{"moe_layers": [1, 2, 3, 4, 5, 6, 7, 8, 9, 10, 11], "init_std_router": 0.0102, "vocab_size": 32000, "init_std_qkv": 0.0158, "init_std_down": 0.0, "lr": 0.00197, "lr_head": 0.00508, "warmup_steps": 200, "steps": 4394}
Below are experts of layer 8 (counted from 0) of a mixture-of-experts language model. Rows are named router (the router's row for the expert), down (a neuron's output weights, with its number) and show model dimensions 256-383. Each number is 128 + 24 x the weight over its row's rms, rounded and kept within 0 to 255.
Before each expert's rows: "raises" lists some tokens whose logits its average output raises strongly, later layers aside. This comes from a sample of Wikipedia text that the model never trained on.

# expert 5
raises: " ", "-", " a"
router [169 135 102 117  94 142  92  90 136  87 129 153  79 114 166 145 112  86  95  90 130 132 118 137 116 145 109 128 137 123 127 113  79 148 140 153 131 121 122 123  87  74 120 104 175  97 132 172 167 149 118 117 103 146 128 202 147 121 141 137 113 128  88 113 101 144 125 139 130 129 127 145 121 162 105 129  98 143 132 118 133 101  81 155 113 101 117 141 173 145 171 145 121 119 121  91 127 131 134 140 150 144 132 128 150  96 116 127 182 122 115 116 128 147 135 136 118 118 168 113 154 160  88 122 158 125 161 109]
down0 [109 138 118 135 101 109 155 187 138 172 111 102 149 115 142 145 123  66 142 165 122 162 161 147 133  95 123 133 125 144 114 132 140  97 174 121 161 175 116 163 145 121 147  78 115 121 111 133 166 121 151 106 141 105 149 130 111 135 122  93 115 139 105 164  86 128 137 115  75 156 151 200 114  84 130 136 122 149  98 143  99 133 119 161 186 139 157 102 150 142 115  88 127 145 147 144  64 153 148 117 113 116 101 116 155 107 123 130 118 131 148 131 119 135 142 131 138 116 151 111 145 138 145 163 154 130 135 118]
down1 [ 93 149 136 165 156 121 156 116 139 134 109  90 158  84 123 154  99 120 137 114  77 110 173 159  82 120 131 115 130 103 129 153 151 154 118  99 117 127 155 147 126 162 105 155 157 113 142 139 127 158 133  94 123 113 102 112 150 133 117 139 137 134 134 114 163 198 107 101  88 113 117 124 111 136 134 100 137 160 146 147 119 126 103 128 157 100 132 147 147  82 153 167  95 100 137 108 136 137 136  86 125 137 117 139 113 149 129  84 115 110 130 174  79 119 133 151 132 161 133 117  96 104 134 156 111 110 117  81]
down2 [119 144 119 133 122  96 173 140 141 125 133 128  88 123 127 121 166  80 134 110 156 137 134 167 141 162 174 123 128  93 105  97 124 121 124 128 123 151 131  98 155 123  73 143 182 138 123 151 118  99 136 113 162  93 143 115 111 131 149 175 134 128 164 121 117 120 129 167 130 128 124 127  97 104 160 118 133 105 126 115  97 139 148 127 125 154 120 175 137 129 115 128 136 133 115 124 103 113 147 121 146 131 148 114 120 146 112 157 112 135 114 170  81 157 182 169 114 135 144 113 169 160  83 145 120 102 114 155]

# expert 13
raises: " (", "/", " and", ",", " ", " or"
router [144 124 120 104 112 144  84 130 121 125 128 144  90  97 134 163 104 141 132 116 158 134  84 119 104 136 129 119 147 128 106 134 135 146 115 115  95 152  90 134 133 112 142 128 162 109 132 166 137 117 130 154  89 133 128 138 158 111  93 161 120  95 111 134 140 148 151 151 104 118 127 147  95 138 105  85  72 119  80 113 128 106 110 143  75 118 115 117 138 150 122 131 102 188 108  99 116 112  83 170  86  97 164 124 116 111 133 105 155 159 100 115  89 151 161 101 172  99 141 105 122 155 133 137 114 149 146 126]
down0 [111  95  89 111 128 153 117 131  90 132 117 119 107 193  76 144 132 167 126 162 168 109 115  85 148 128 122  98 186  89 141 150 123 139 133 131  86 123 147 114  91 132  88 160 111 146 100 146 121 141 123 125 111 111 124  92 139 150 156 162 123 154 118 133 119 122 114 116  99 144 127 134 134 149 114 114 124 143 116  87 155 112 132  86 117 161  79 122 141 119 118 132 122 111 123 156  89 196  94 148 113 104 135 155 159 145 144 135 130 103 111  96 129 166  95 132 116 140 146 133 105 103 125 128 170 120 137 152]
down1 [166 133 111 122 123 100 100 138 151  92 177 128 119 131 136 125 144 118 132 145 141 131 117 107 169 131 158 117 137 136 136 140 130 105 129 123 119 155 150 193 121 112 147 117 110  95 156  95 142 129 100 104 133 143 103  80 107 105 123 149 114  91 134 143 123 154 137 108 110 109  91 163 110 132 101 159 182 105 121 102 122  89 151 165 114 128 146 113  72 111 128 126 140  84 146 163 146 146 124 128 154 107 132  96 167 133  98 131 180 113 138 160  74  71 120 159  99 130 137 142 136 111 153 124 145 140 160  93]
down2 [138 133 102 116 108 120  86 133  75 187  92 141 132 125 131 136 140 135 139 116 120 115 145 138  94 109 134 105 137 136 118 117 111 106  84 162 158 179 120 126 139  62 123  95 126 121 110 117 166 113 116 171 105 113 138 131 105 104 103 118 176 126 132 113 167 133 171 139 134 160 142 139 124 142 168 108 130 147 109 117 179 142 137 152  81 137 158 154 154 140 105 142 177  85 129 121 141 109 116 130 118 112 125 137  91  88  96 155 129 133 136 161 106  93 138 175 123 114 115 141  92 133 140 105 112 139 127 131]

# expert 17
raises: "\n", " ", " |", "==", "===", "In"
router [132 120  85 110 122 130 126 125  85 120 137 146 121 127 154 128  78 146 109  86 128 144 130 155 127 148 170 114 153  89 139 168  75 116 127 130  86  91  79 117 117 132 128 117 163 142 152 160 134 119 190 123  98 116 173 134 125 131  94 162 119 100 101 175 114 137 120 108 127 151 156 167 102 140 125  94 107 154 102 110  88  99 132 184  93 126 115 121 129 131 130 124 125 138  97 113 131  99 117 143 149 106 175 124 142 103 146 107 166 135 113  97 107 133 161 120 139 115 150 109 157 135 108 123 125  92 150 100]
down0 [104 109  95 132 123 115 113 105 152 136 136 165  96 139 120 157 162 101 109 179 131 147 105 120 127 162  72 174  64 151 111 124 121 123 143  93  99  77 139 138 142 131 111 123 114 140 130 132  79 115  96 118 146 116 160 119 146 154 140 116 106 115 125 102 110  89 121 183 160 166 130 133 125  90 141 129 156 145 128 116 171 126 120 111 111 137 116 115 108 135 102 167 142 123 160 109 120 163 133 110  52 113 128 159 142 132 122 139 125 119 103  81 148 155 113 107 137 137 112  72 144  89 114 140  87 182 120 165]
down1 [109 172 132 105 156  90 134 139 171  86 142 141 103 177 103 115 114 138 133 130 102 138 137 108 136 124 119 112  98 111 133 121 152 168 142  97 101 129 142 146 142 115 154 113 100 121 139 145  99 103 119 120 106 152 144 115 129 127 121 164 130 123 132  89 170 133 140 164 109 160 108 164 109 145 143 108 100 141 112  88 111 178  92 143 140  94 118 141 147 161 137 151 144 122 175 118 107 161 101 119 113 125  74 161 109 119 154 122 152 139 133  83 137 165 139 166 141 108 120 154  77 108 135 124  94 107 108 135]
down2 [107 197 172 138 103 129 132 100 154 126 132 118 117 160 115 141 135 158 134 109 135 143 163 153 129 119 125 142 110 130 121 128 136  93 117 112  81 138 120  95 141 117 126 125  48 144 108 164 125 123 121  94 136  87  99 148 117 130 148 145 171 140 150 118  88 125 120 135 116 165 125 145 110 139 151 135 125 137 112 133 156  92 114 167  87  94 119 127 117 176 152 160 111 116 101 109 112 108 165 156 132 139 136  88  89 107 140  98 122 110 117 169  87 138  83 150  90 130 105 144 132 113  74 114 122 140  98 138]

# expert 36
raises: " ", ",", " by", " and", " of", " for"
router [156 109 146 129 136 154 124  92 115 131 156 151 154 132 142 123 113 128 102  93 153 113 122 109 125 142 180 141 111 134 144 171 130 138  99 129 132 107 120  99  91 137 159  99 144 164 115 165 153 154 155 148 142 146 112 128 112 149 135 132 118 114  86 133 159 138 118 164 111 126 135 162 116 158  78 120  88  97  94 120  94 115 131 166  90 129 103 137 153 110 142 133 128 134 119 112 124 104 124 158 181 118 105 171 131 105 175 122 130 140 115 119  98 121 135 161 126 123 134 126 163 111 112 118 141  58 171  83]
down0 [131 156 115 127 118 144 145 144 122 152 138 127 147 103 119 118 137 146 114 117 119 144 104 153 102 153 139 116 140 115 125 113 135 137 102 106 119 123 130 136 104 122 117 109 127 146 136 142 111 153  56 124 133 135 118 137  89 127  72  94 109 151  86 125 139 143 115 147 173 108 125 136 103 126 112 141 111 124 144  84 113 142 131 110 148 133  90 130 100 137 106 125 129 132 103 154 172 127 173 117 134  80 142 111 125 104 122 125 130 131 147 105  78 119 140 128 135 130  79 147 172 120 151 147 116 133 124 109]
down1 [138 106 158 149 134 155 138 133 131 171 110 140 142 125 165 128 106 141 108 145 159 124 108 126 131 149 150 132 121 128 150 122 106 133 108  86  73 110 132  94  79 145 110 108 111 175  78  76 105 127 110 118 113 139 121 113 104 131 141 124 143 139  94 138 127 144 146  83 113 133 135 109 136 141 128 168 146 112 144 137 112 115 132 139 112 132 127 111 155 135 130 145 121 131 138 132 145 136 129 131 140  99 131 164 114 107 138  76 184 152 148  87 138 124 119 115 140 150 104 164 160 120  99  97 153  71 134 129]
down2 [132 104 140 114 132  89 155 136 123 100 169 155 141 135  97 180 108 109 166 165 177 119 119 133 156 131 154 111 111 173 144 154  99 132 147 122 127 105 130 140 139 104 172 153 117 109 138 148 118 117 168 135 122  94 143 111 149 137 177 151 116 109 152 118 102  98 147 100 134 140 131 179 135 114 150 117 118 124 144 133 128 121 141 133 122 138  82 125 103 126 124  73 140 155 124 153 142 141 155  92 141 163 108  93 161 139 114 124 112 119 127 160 104 141 124 137 102 173  98 162 111 113 121 172 152 126 101 122]

# expert 26
raises: " like", " as", " ("
router [148 101 116 100 113 122  58 151 122 116 128 131 112 104 159 139  71 118 127 108 140 112  74 132 141 151 156  99 135 119 100 106 114 125 132 126 125 133  99 105  96 119 158 115 119 141 132 158 148 137 157 126  99 151 158 148 168 136  76 145  94  91 123 135 126 147 134 161 118 144 120 165 100 114 130  99  91 154 103  93 151  83 112 151 119  95  92 142 120 129 116 134 126 189 120 117 130 119  89 213 108 121 162 132 162 113 141 115 153 105 108 120  90 146 134 119 163 117 134 111 129 122  70 119 110 120 161 114]
down0 [159 153 159 118 157 149 157 141 138 118 124 178 143 119 130 128 145  80 118 169 111 172  91 141 114 137 126 146 147 175 131 115  90 150 140 133 105 142  97  91 148 175 141 113 136 110 145 123 124 123 135 149 152  85 135 143 128 136  91 163 110 173 145 129 104 136 148 138 118 110 132 115 173 129 114 146 125 119 146 115 130 160 123 117  91 135 113 110 174  91 102 121  50  83 144 130 103 148 107 145 117 131 150 171 162 153 114 141 122 113 101 134 140 193 144 106 143  94 135 140 120 100 112 155 146 168  97  95]
down1 [ 97 113 123 132 115 106 147 132 172 147 109 120 130  97 105 106 130 129 149 104 154 114 136 130 149 120 129  99 127 129 112 165 124 158 131 154 160 106 106 119  91 114 117 118 142 120 126 125 116 113  70 126 130 100 122 115 107 146 163 171 121 129 168 126 106 131  74 107  94 128 141 144 150 107 143 128 105 138 136 113 127  72 121 129 133 120 150 120 141 110  99 152 140 161 154 130 153 136 136 161 129 129 166 167 103 131 147 111 141 124  93 144 120 137 107 129 106 148 119 128 118 157 120 103 125 100 102 149]
down2 [181 127 126 104 153 146 132  91 161 156 100 125  99 105 105 116 160 111 132 123 129 154 138 154 116 116 100 153 117 121  84 121 125 172 153  90 105 124 146 186 139 128 151 157 108  93 159 136 139  89 132 156 114 166 138 150 111 121 113 124 140 165  83 198 121 147 149 146 107 146 116 166 100 135 143 137 150 130 159 107 140 125 152 118 144 139 126  84 128 106 127 104 130 104 159 127 120  99 143  89 133  41 108 116 151 156 132 174 105 133 116 108  98 129 110 121 130  78 142 130 112 102 121 131 117 147 112 108]

# expert 31
raises: "ing", "ed", " and", ",", "s", "-"
router [126 140 126 114 117 133 137 109 105 131 174 132 118  99 131 137 109 127 137 136 127 151  90 130 140 162 113 129 161  91 127 116 137 169  97  85  99 140 110 120 133 100 178 101 141  98 128 148 141 132 131 156  98 147 159 161 134 103  71 137 100  91  77 150 125 162 117 194 109  94 169 123 120 139 115  78 103 127  98  75 111 110 121 147 105 101 140 102 129 159 125  88 127 145 109 110 138  96 124 178 106 112 135 163 144  96 141 103 181 142 117 114  91 139 140 125 153 102 128 101 165  98 108 134  74 125 161 114]
down0 [119 179 156 138 111 136 113 114 124 104  96 107 141 101 118 143 109 101 127 107 148 136  98 140 114 154 119 116 169 115 114  96 157 108  99 156 185 134 171 117  91 140 133 121 127 124 144 107 117 106 100 135 136 192 145 156 167 111 103 142 150 109 123 138 136 110 163 125 126 178 147 161 141 129 130 120  94 168 148  89 129 173 119 137 131 130 134 129  64  84 130 114  71 116  99 116 119 150 110 124 142 155  99 111 158  90  89 113 154 134 130 110  98 120 130 116 120 123  92 126 115 134  95 136 146 160 132 162]
down1 [160 136 111 109 173 131 153 131 140 137 123 137 114 135 124 145 132 132  92 127 123 143 163 154 138 131 142 150 139 115 106 140 111 105 120 128 111 122  95 120 141 120 143  85 156 119 113  82 121 121 132 132 138  99 165  86 130 135 135 106  86 116 133 132 135 132 123 126 176 115 144 170 146 162 140 130 148 127 159 148 135 125 126 109 114 127 127  90 112  92 114  84 100  93 120 175 129 147 148 113 134 117 142 145 110 115 156 141 134 191  83  95 132 143 148 107 135 127 156 145 165  83 132 139 122  86 128 107]
down2 [101 168 125 116 136 154 119 170 140 127 157 131 139 157 108 147 100 105 139 156 127 142  92 132 134 168 136  99 120 103 139  86 199  96 118 118  82 102 160 137 115  97 100 109 152 134 128 118 103 138 144 133 139 164 147 113 115 162 161 146 140 109 117 115 143 124 112 135 143 140 135 123 143 128 137  79  96 157 148 108 122 134 172 108 109 128 118 109 116 126 121 110 128 152 111 139 140 117 127 136 106 123 115 166 125 125  60 146 103 139 103 117 176 121  97 132 114  93  90 162 136 116 128 151 135 136 109  97]

# expert 38
raises: " ", ",", " and", " with", " (", " in"
router [126 126 116 129 100 147  78 103 115  93 146 166 107  99 122 119  94 118  95 109 141 135  86 151 147 147 156 133  98 128 116 162 122 143 146 134 120 148 104  82 124 131 149  97 149 118 131 167 119 174 146 132 103 144 129 143 119 119  99 130 121 140 123 160 128 131 141 170 108 144 138 126 122 149  87 126  97 142 101 111 108 105 122 135 111 110  91 173 136 127 128 103 128 138 124 123 149  87  99 169 164 138 122 153 154  75 116 108 143 145 134 111 101 138 121 114 153  96 159 107 158 125 132 147 126 115 165 121]
down0 [109 114 122 149 117 137 147 144 113  97 138 139 129  97  96 122 154 118 112 100 173 129 131  99 163 101 113 100 132 107 125 124 152 106 148 131 131 133 113  99 152  92 128  99 136 129 126 118 151 145 127 152 121 138 139  80 158 123 141 116 140  88 126 114 124  84 161 122 164 126  98 135 162 132  92 148 125 133 151 104  95 112 143  85 135 109 175  83 138 139 142 144 144 152 147  78 111 145  87 182 154 102 121 151 136 106 139 143 145 112 135 135 155 107 145 118 129 139 141 158 145  63 143 141 152 197 142 136]
down1 [166 153 122 147 148 142 144 101 101 146 135 136  90 135 142 125 143 150 143 157 134 160 157 133 142 127 137 117 145 169 134 128 117 131 117 139 122 146 141 110 137 149 145  98 139 157 130 101 137 149 161 137 135  98 178  86 162 113 125 142 154 127 118 145 129 122 139 121 101 110 145 158 101  90 151 178 150 126 152 121 149 173  93 102 118 112  92 147 120 107  27 150 110 152 148 102 113  88 126 125 131 141 177 117 124 162 124 113 122  92  92 129 113 176 142 133 113 134 126  96 149 161 130 149 148 183 106 121]
down2 [128 133 128 145  95 103 111 154 108 169 148 121 138 128 120 127 148 146 178 127  92 135 122 155 144 137 121 125 123 166 166 129 129  90 113 145  99  84 140 106 139  88 106 161 126 168 142 138 139 133 103 163 101 138 143 126 126 122 131 165 141  75 171 119 123 134 122 128 149 113  96 142 123  94 103 143 136 116 108 140 143 136 171 123 125 134 141  65 117 144 147 129 100 125 139  89  16 108 136 140  99 105 110 171 100 139 104 113 103 146 130 117 187 125  91 162 161 154  84 144 146 117 123 124  88 140 131 144]

# expert 8
raises: " the", " a", " ", " an"
router [149 120 111 121 118 134 110 135  92  94 144 131 131 108 155 152 119  91  91 116 143 132 102 148 105 175 137 123 155 124 116 146 121 110 105 139  95 116  93  93 104 121 147 131 145 110 133 122 180 144 135 107 116 129 147 163 110 116  94 118 106 120  77 156  73 142 148 135 106 120 179 145  80 151  99 126 126 142 127 125 121 109 111 129 110 128 131 138 124 152 139 116 130 142  79  87 108 132 147 133 166 109 155 136 128 113 150 105 129 149  87  99 134 168 138 124 122 115 160 118 189 118 124 134 110 127 170 126]
down0 [138 152 145 122 158 114  85 166 108  97 122 110 131 134 113 121  94 176  90 135 127  78  93  92 139 129 144 102  94 120 104 151 135 166 142 149 133  90 114  96 114 152 143 143  76 137 124 142 111  66 161 142 113 140  66 131 130  99 130 123 113 140 155 104 155 138 111 118  91 155 116  86 113 149 135 105 154 133 117 114 109 105 156 111 139 102  97 158  89  97 138 164 103 126 122 124  98 116  80 169 154 115 128 108 187 120 168 145 152 121 100 130  98 146 106 115 118 101  98 116 138 128 142 115 136 157  95 128]
down1 [136 151  99 111 135  85 175 136 133  89 182 142  96 142 122  83 105 137 172 157 124 117 146 128  73 113 116 117  97 111 141  80 116 112 140  87 136 106  95 142 133 131 164  98  92 178 159 171 135 123 139 107 132 140 129 195 142 162 117 115 147 112  65 135 136 129 150 163 134 193 144 131 122  97 157 169  99 129 107 165 126 134 143 160 131  92 103 138 141 125 116 148 121 132 138 132 126 119 158 160 190 157 115  82 109 154 131 122 146 136 131 119 169 118  80 124 128 131 105 131  87 131 114 130 152  77 140 126]
down2 [139 142 101 104 102 177  98 124 138 171 130 142 153 120 125 105 129 135 119  80 106 166 166 135 142 111 150 119 103 108 131 128 112 182 148 169 135 120 149 127 120 125 150 180 112 120 112 125 103 140 116 129  92 160 172  73 105 178 108  93 149 133 105 109 107 190 143 119 118 167 118 168 145 133 132 102 132 184 138 168 146 136 154 124 137  98 120 171 136  99 113 151 107 172 147  81 137 131 122 111  90 126 128 124 132 169 137 161 149 122 137 123  82 115 155 136 142 112 102 128 136  65 138 132 154 121 132 100]

# expert 2
raises: "-", ",", " ", "ent"
router [131 120 120 103  92 124 148 130 104 133 104 131  97  83 142 153  81  99 130 124 158 164  76 156 128 111 123 102 174 132 108 139 130 147 102  93 111 131 125 131  91 121 132 104 137 122  98 169 125 157 130 131 111 139 122 115 161 137  97 151 125 117 122 130 103 163 102 141 133 136 123 140 112 134  87  93  83 165  94  98  74  79 117 122 100 125 137 115 134 157 152 128  80 169 126  74 109  74 119 168 103 100 151 138 147 133 139 107 162 145  98 127  87 149 136 102 145  83 156  70 156  84 121 143  87 118 138 113]
down0 [117 124 140 141 130  86 119 120 139 145 147 140 150 118 200 125 133 125 104 146 122 103  98 155 103 137 142  67  79 151 139 127 126  68 135 131 132  94 105 133 120 145 109 143  90 176 140 161 104 122 142 120 112 100 123 109 144 130 147 112 106 112 182 136  89 130 119 126 121 113 111 120 155 117 142  84 152  84 151 118  94 111 154 110 143  95  95  60 101 117 116 147 112 168 149 142 118  94 137 156 133 154 139 149 110 127 122 125 137 150 145 169 137 118 126 118 119 111 134  78 116 149 119 125 151 166 140 127]
down1 [135 109 112 102 120 147 160 115 155 140 109 125 157  91  89 100 124 169 154 121 150 110 128  93 155 157 115 131 150 128 159 100 116 157 131  58 124 117  93  57 151 137 116 192 119 136 112 101 154 143 131 106 117 113 125 172 125  99 171 142 114 108 134  80 159 115 127 106 113  94 124 111  67 129 157 132 116 159 105 116 127 125 132 125 103 107 119 142 105 109 113 156 152 100 138 116 126 148 151 148 125 130  98  85 151 164 109 156 121 148 127 159 140 145 114  78 128 166 109 107 116 147 115  98  95 134  99 152]
down2 [ 88  79 100 104 121 130 143 157  98 140 129 135 177 149 122 154 134 107 153 121 141 129 134  95  98 145 159 166  97 132 101 102 132 153 120 120 105 117 135 118 152 118 135 131 172 134 117 104 127 151 106 127 107 125 104  77 151  72 154 150 120 144 158 103 111 131  76 122 124 125 121 109 124 115 145 116 111 147 126 138  95 145 154 114 124  91 132 129 173 141 144  99 154  81 175 144 115 179 115 100  97 142  88 131 172  85 103 169 112 137 111 113 135 135 118 108 112  81 131  81 133 132 205 146 111  99 117  70]

# expert 19
raises: "-", " in", " of", " \"", " and", ","
router [148  48 110 124 116 131  94 125 145  89 124 135 123  83 166 132 145 111 124 128 137 145 111 101 128 175 126 149 132 101  95 110 107 123 108 135  87 122 102 128 149 132 105 106 137 158 136 153 173 158 159 156 114 131 131 156 116 130 142 130  86 115 135 118  84 116 105 137 114 118 167 156 107 133 113 144 120 121 123 125  81 116 113 140 107 137 105 131 146 136 143 119  73 117  92 105  97 118 109 135 147 104 123 124 125 113 129  83 123 146  96 104 101 113 179 125 105  91 116  61 122 147 101 143 117 141 167 140]
down0 [133 132 113  96 106 100 148 173 132 148 132 125  58 131 136 106 125 117 149 122 107 114 157 124 145 102 142 123 158  96 124 120 124 163 135 100 149 133  78  49 148 138 124 170 159 119 144 113 131  83 117  97 150  94 154 183 174 142 107 104 151 143 137 139 152 112 106 107 111 139 141 136 136 139 143  77 141 127 158  88 117 149 142 122 147 175 150 108 115 130 168 129 111 172 127 140 142  85 123 130 159  98  60 100 120 118 113 127 107 165 138 105 123 124 102 129 141 119 128  70 146 125 158  88 140 152 113 101]
down1 [ 77 146 166 129 100  54 140 141 165 136 107 144 155 136 112  95 123 127  98 122 118 161 104 104 135 118 146 142  99 115 100 113 101 101 134 118 118 137 141 130 178 161 117 158 112  84 120 182 141 138 131 143 109  70 146 126 158 102  97  82 137 111 119 109 120 133 121 117 130 130 156 133 124 120 157 114 108 113 170 143 126 132 130 139 109 134 149 114 142 165 138 110 127  92 111  95  99 136 124 143 128 123 172 101 113 115 112 117 107 142 127 155 169 114  80 122 125 151 168 154 131 114 139 103 135 138 116  97]
down2 [152 117 133 168 120  88 126 125 112 106 131 133 103 139 134  91 120 142  90 135  79 118 146 140 134 115 122 116 126 161 146 109 131 136  97 158 132 139 105 182 106 122  79 122  82 150 129 142 122 113 174 139 175 184 124  68 103 100 123 152 124 167 118  62  84 114 115 131 140 147  71 151 134 133 139  95 118 129 125  85 107 127 129 168 104 130  88 107 130 131 133 135  99 144 174 116 181 134 124 104 115 138 100 139 163 141 115 163 107 153  71 109  86 133  90 159 141 139 121 110 106 135 136 112 138  98 129 105]

# expert 0
raises: "\n", " In", " The", " He", " After", " However"
router [127 102 116 125 124 146 130 142 129 108 145 129 100  75 188 122 121 122 122 104 130 123 132 121 148 141 152 105 160  58 137 136 146 134 105 106  95 124 127 111 137  99 164 124 133 128 119 130 157 135 170 129 109 112 141 147 129 136  77 128 145 113 138 150 111 108 132 156 147 135 147 195  94 131 114  94  79 151 125  66 121 109 122 131 121 118 103 139 125 141 138 141 112 141  97  86 119 141 113 152 139  98 125 111 112  98 180  81 112 163 132 123 104 124 153 109 117 115 127 104 154 158 110 131 133 108 175 139]
down0 [135 152 116 131 126 117 100 116 126 111 116 142 142 123 127 150  92 106 137 123 132 139 145 170 125  95 150 125  70 157 167  91 165 154 108 162 132 153 104 151 114 113 134 119  88 132 105 102 117 127 132 102 142 101 157 126 126 158 129 166 120 105 155  56  97 189 161 133 142 138 123 126 106 154 131 134 107 123 136 117 117 120 164 160 104 126  87 202 118 117 115 141 134 142 160 136 151 111 113 159 133 113 119 119 134 157  76 146 140 164 148 123 139 157 130 105 104 155 114 155 126  85 113 118 167 141 122 102]
down1 [148 127 124 131 116 113 140 130 145 123 150 137 100 118 149 121 149 149 130  97 132 122 130 142 149 100 130 163 128 126 161 140 160 104 127 113 123 117  93 106 124 153  57 129 144 134 131 111 148  99 115 119 132  95 119 105 157 112 149 175 117 157 104 107 108 147 114 137 157 121 137 138 113 111 161 162 100  95 133 136 115 148 147 110 167 141  86  94 117 132 145 154 146 168  96 111 129 155 125 111 118 160 122 148 142 133 166 140 115 131 142  67 123 112 113 119 161 115 100 122 117 138 124  77 152 170 161 131]
down2 [139 121 120 121 137 140  86 136 114 105 118 152 130 141 121 152  87 151 116 115  96 116 122  97 164 134 111 116 130 111 152 142 103 129 113 128 116 109 160 123 125 116 128 135 175 132 151 116 162 151 115  97 169 100 124  87 104 127 116 129 129  90 128 135 186 103 162 106 176 152 168 129 112 151  88 147 128 157 103 177 137 146 154 120 110  99 148 115 108  92 143 123  99 109 138 168 152 117 107  84 124 127 151 122 159 132 136 173  97 133 122  99 124 147 131 102  78  92 182 117 146 111 102 138  84 141  94 147]

# expert 14
raises: "s", "ly", "-", "de", " "
router [131 130 131  81  89 180 126  89 108 118 126 137 129 116 151 155 143 128 120 102 160 152 118 143 115 165 125 135 175 122  83 139 114 128  95 112  85 151 106 128 127 139 174 119 146 100 129 115 147 136 128 152 111 132 116 133 213 120  97 131 105 112 129 145 126 108  95 165  78 115 150 120 106 165 142 110 144 147 139 128  77 127 113 129  93 109  96 163 128 145 108 108 131 102  80 107 129 119 138 161 127  97 141 114 161 115 112  97 160 121 150 148 103 139 136  92 111  87 146 108 120 108 131 135 117 142 136 126]
down0 [131 144 114 137  97  83 129  89 158 110 151 127 158  87 110 168 131 111 124 115 126 137 113 120 123 170 125 143  97 143 112 136  98 150 130 128 136  94 139 133 168 129 119 174 133 129  96 118 157 121 170 129 119 125  96 109 134 135 119 134 139 137 127 141  94 110 134 129 113 134 131 111 144 137 164 148 154 129 108 107 141 118 153 119 131 133 114 157 126 146 103 129 155 142 172 147 142 142  91  98 152  98 110 113 148 129 119 130 152 145 149 147 139 160 198 113 118 148  86 135 120  78 154 140 149 120 105 166]
down1 [111  88 172 136 127 156 145  92  82 100 154  96 143 123 143 129 122 154 127 158 175 134 124 134 139 149  87 186 116 116 132 146 175 127 163 141 141 149  62 152 138 139 158 166 137  91 123  89 142 154 143 128 165 103 124 101 113 132  94 187 120 152 107 107 153 116 149 162 126 136 106 112 177 141 116  71 143 112 170 165 133 125 117 116 117 120 108 112 128 101 103  98 128 143 112 114 148 110 136 125 225 155 121  71 148 128 150 122  88 114  76 114 109 141 140 116 141 107 155 162 122 132  99 120 145 143 114 116]
down2 [116 147 123 117 110 143 109 178  91 157 174 166 154 140 165 110 126 131 161 139 102 154 128 154 130 119 102 125 118 131 127 135 113 140  78 130 137 132 166 132 137 133 119 160 158  99 138  98 145  90 146  62 126 103 125 150 129 121 150 140 131 113  92 165 211 133  86  77 121 155 110  98 118 130 113 170 113  74 118 160 134 107 133 120 119 148 102 107  96 116 120  91 131 101  83 128 122 138 155 122 131 110  87 145 145 115  87  95 172 153 159  88 138  73 148 127 136 153 103 148 151 161 131 152 149 128 119 117]

# expert 4
raises: " the", " a", ",", " "
router [138 141 103 133 117  95 123 163 101 112 118 145 105 108 143 146  75  80  86 134 129 115 104 159 113 125 123 143 137  98 120 136 158 173 116 163  95  98 152  93 128 138 114 133 133 143 141 126 152 107 136 157 103 111 167 124 187 139 101 128 108  93 119 140 106 116 116 162 115 106 129 164  80 154 134 113 100 120 123  98 120 108 101 151  96 135 116 139 146 120 140 130  87 149 113 108 128 107  67 143 158 109 142 146 155  57 128 107 142 140  83  90 162 123 165 112 142 109 154 125 139 111  98 139 126  95 143 142]
down0 [176 135 105 149 142 160 101 131 142 128 134 135 151 148 140 136  95 134 146 151 172 128 125 124 139  92 116 162 180 139 149 126 130 148 156 124  98 156 101 128 149 121  80 123 119 118 143 104  97 115 101 129  91 132 133  89 118 127 149 169 148 121 135 114 137 116 170  87 106 137 158 173 134 112 140 128 147  81 151 117 112 135 134 114  99 129 115 124 107 173 140 113 135 136 172 125 159 133 117 135 113 108 130 157 153 153 127 117 135 137 108 112 157  66 136 131  99 150 129 136 115 143 132 140 103 125 154 130]
down1 [131 130 145 126 101 140 147 109  96 125 192 111 134 107 132 119  78 121 134  88 150 145 140 166 132 140 152 125  98 123 156 149 142  98 100 153 104  94 143 142 104 102 130 124  79 161  84 118 135 141 135 117 131 139 142 127 142 142 110  93 140 113 136 120 130 172 109 130  61 128  97 122 129 134 130 124 136 113 132 141 125 135 127 131 119 126 144  92 139 136 116 140 145 112 144 142 189  81 124  89 113  60 145 172 112 106 159 138 129 122 122  98  93  95 146 168  92 147 166 101  97 145 123 118 130 126 100 149]
down2 [ 65 154 123 126 123 124  98 138 136 143 101 113 157 121 147 148 106 109 145 101 156 145 150 127 108 168 120  99  93 135 141 157 124 135 145 176 133  85 116 116 114 122 175 127 135 161 133  93 129 116 130 142 172 141 118 135 141 144 110 148 139  95 166 147 138 112 142  75 167 113 101 140  98 139 173 124 110  92 125 141 122 144  87 133 163 114  51 144 143 125 112 134 111 121  78 100 111  76 121 164 139 173  98 108 103 109  96 139 105 117 132 105 140 127 132 120 145 112 142 120 118 122 118 151 149 106 129 136]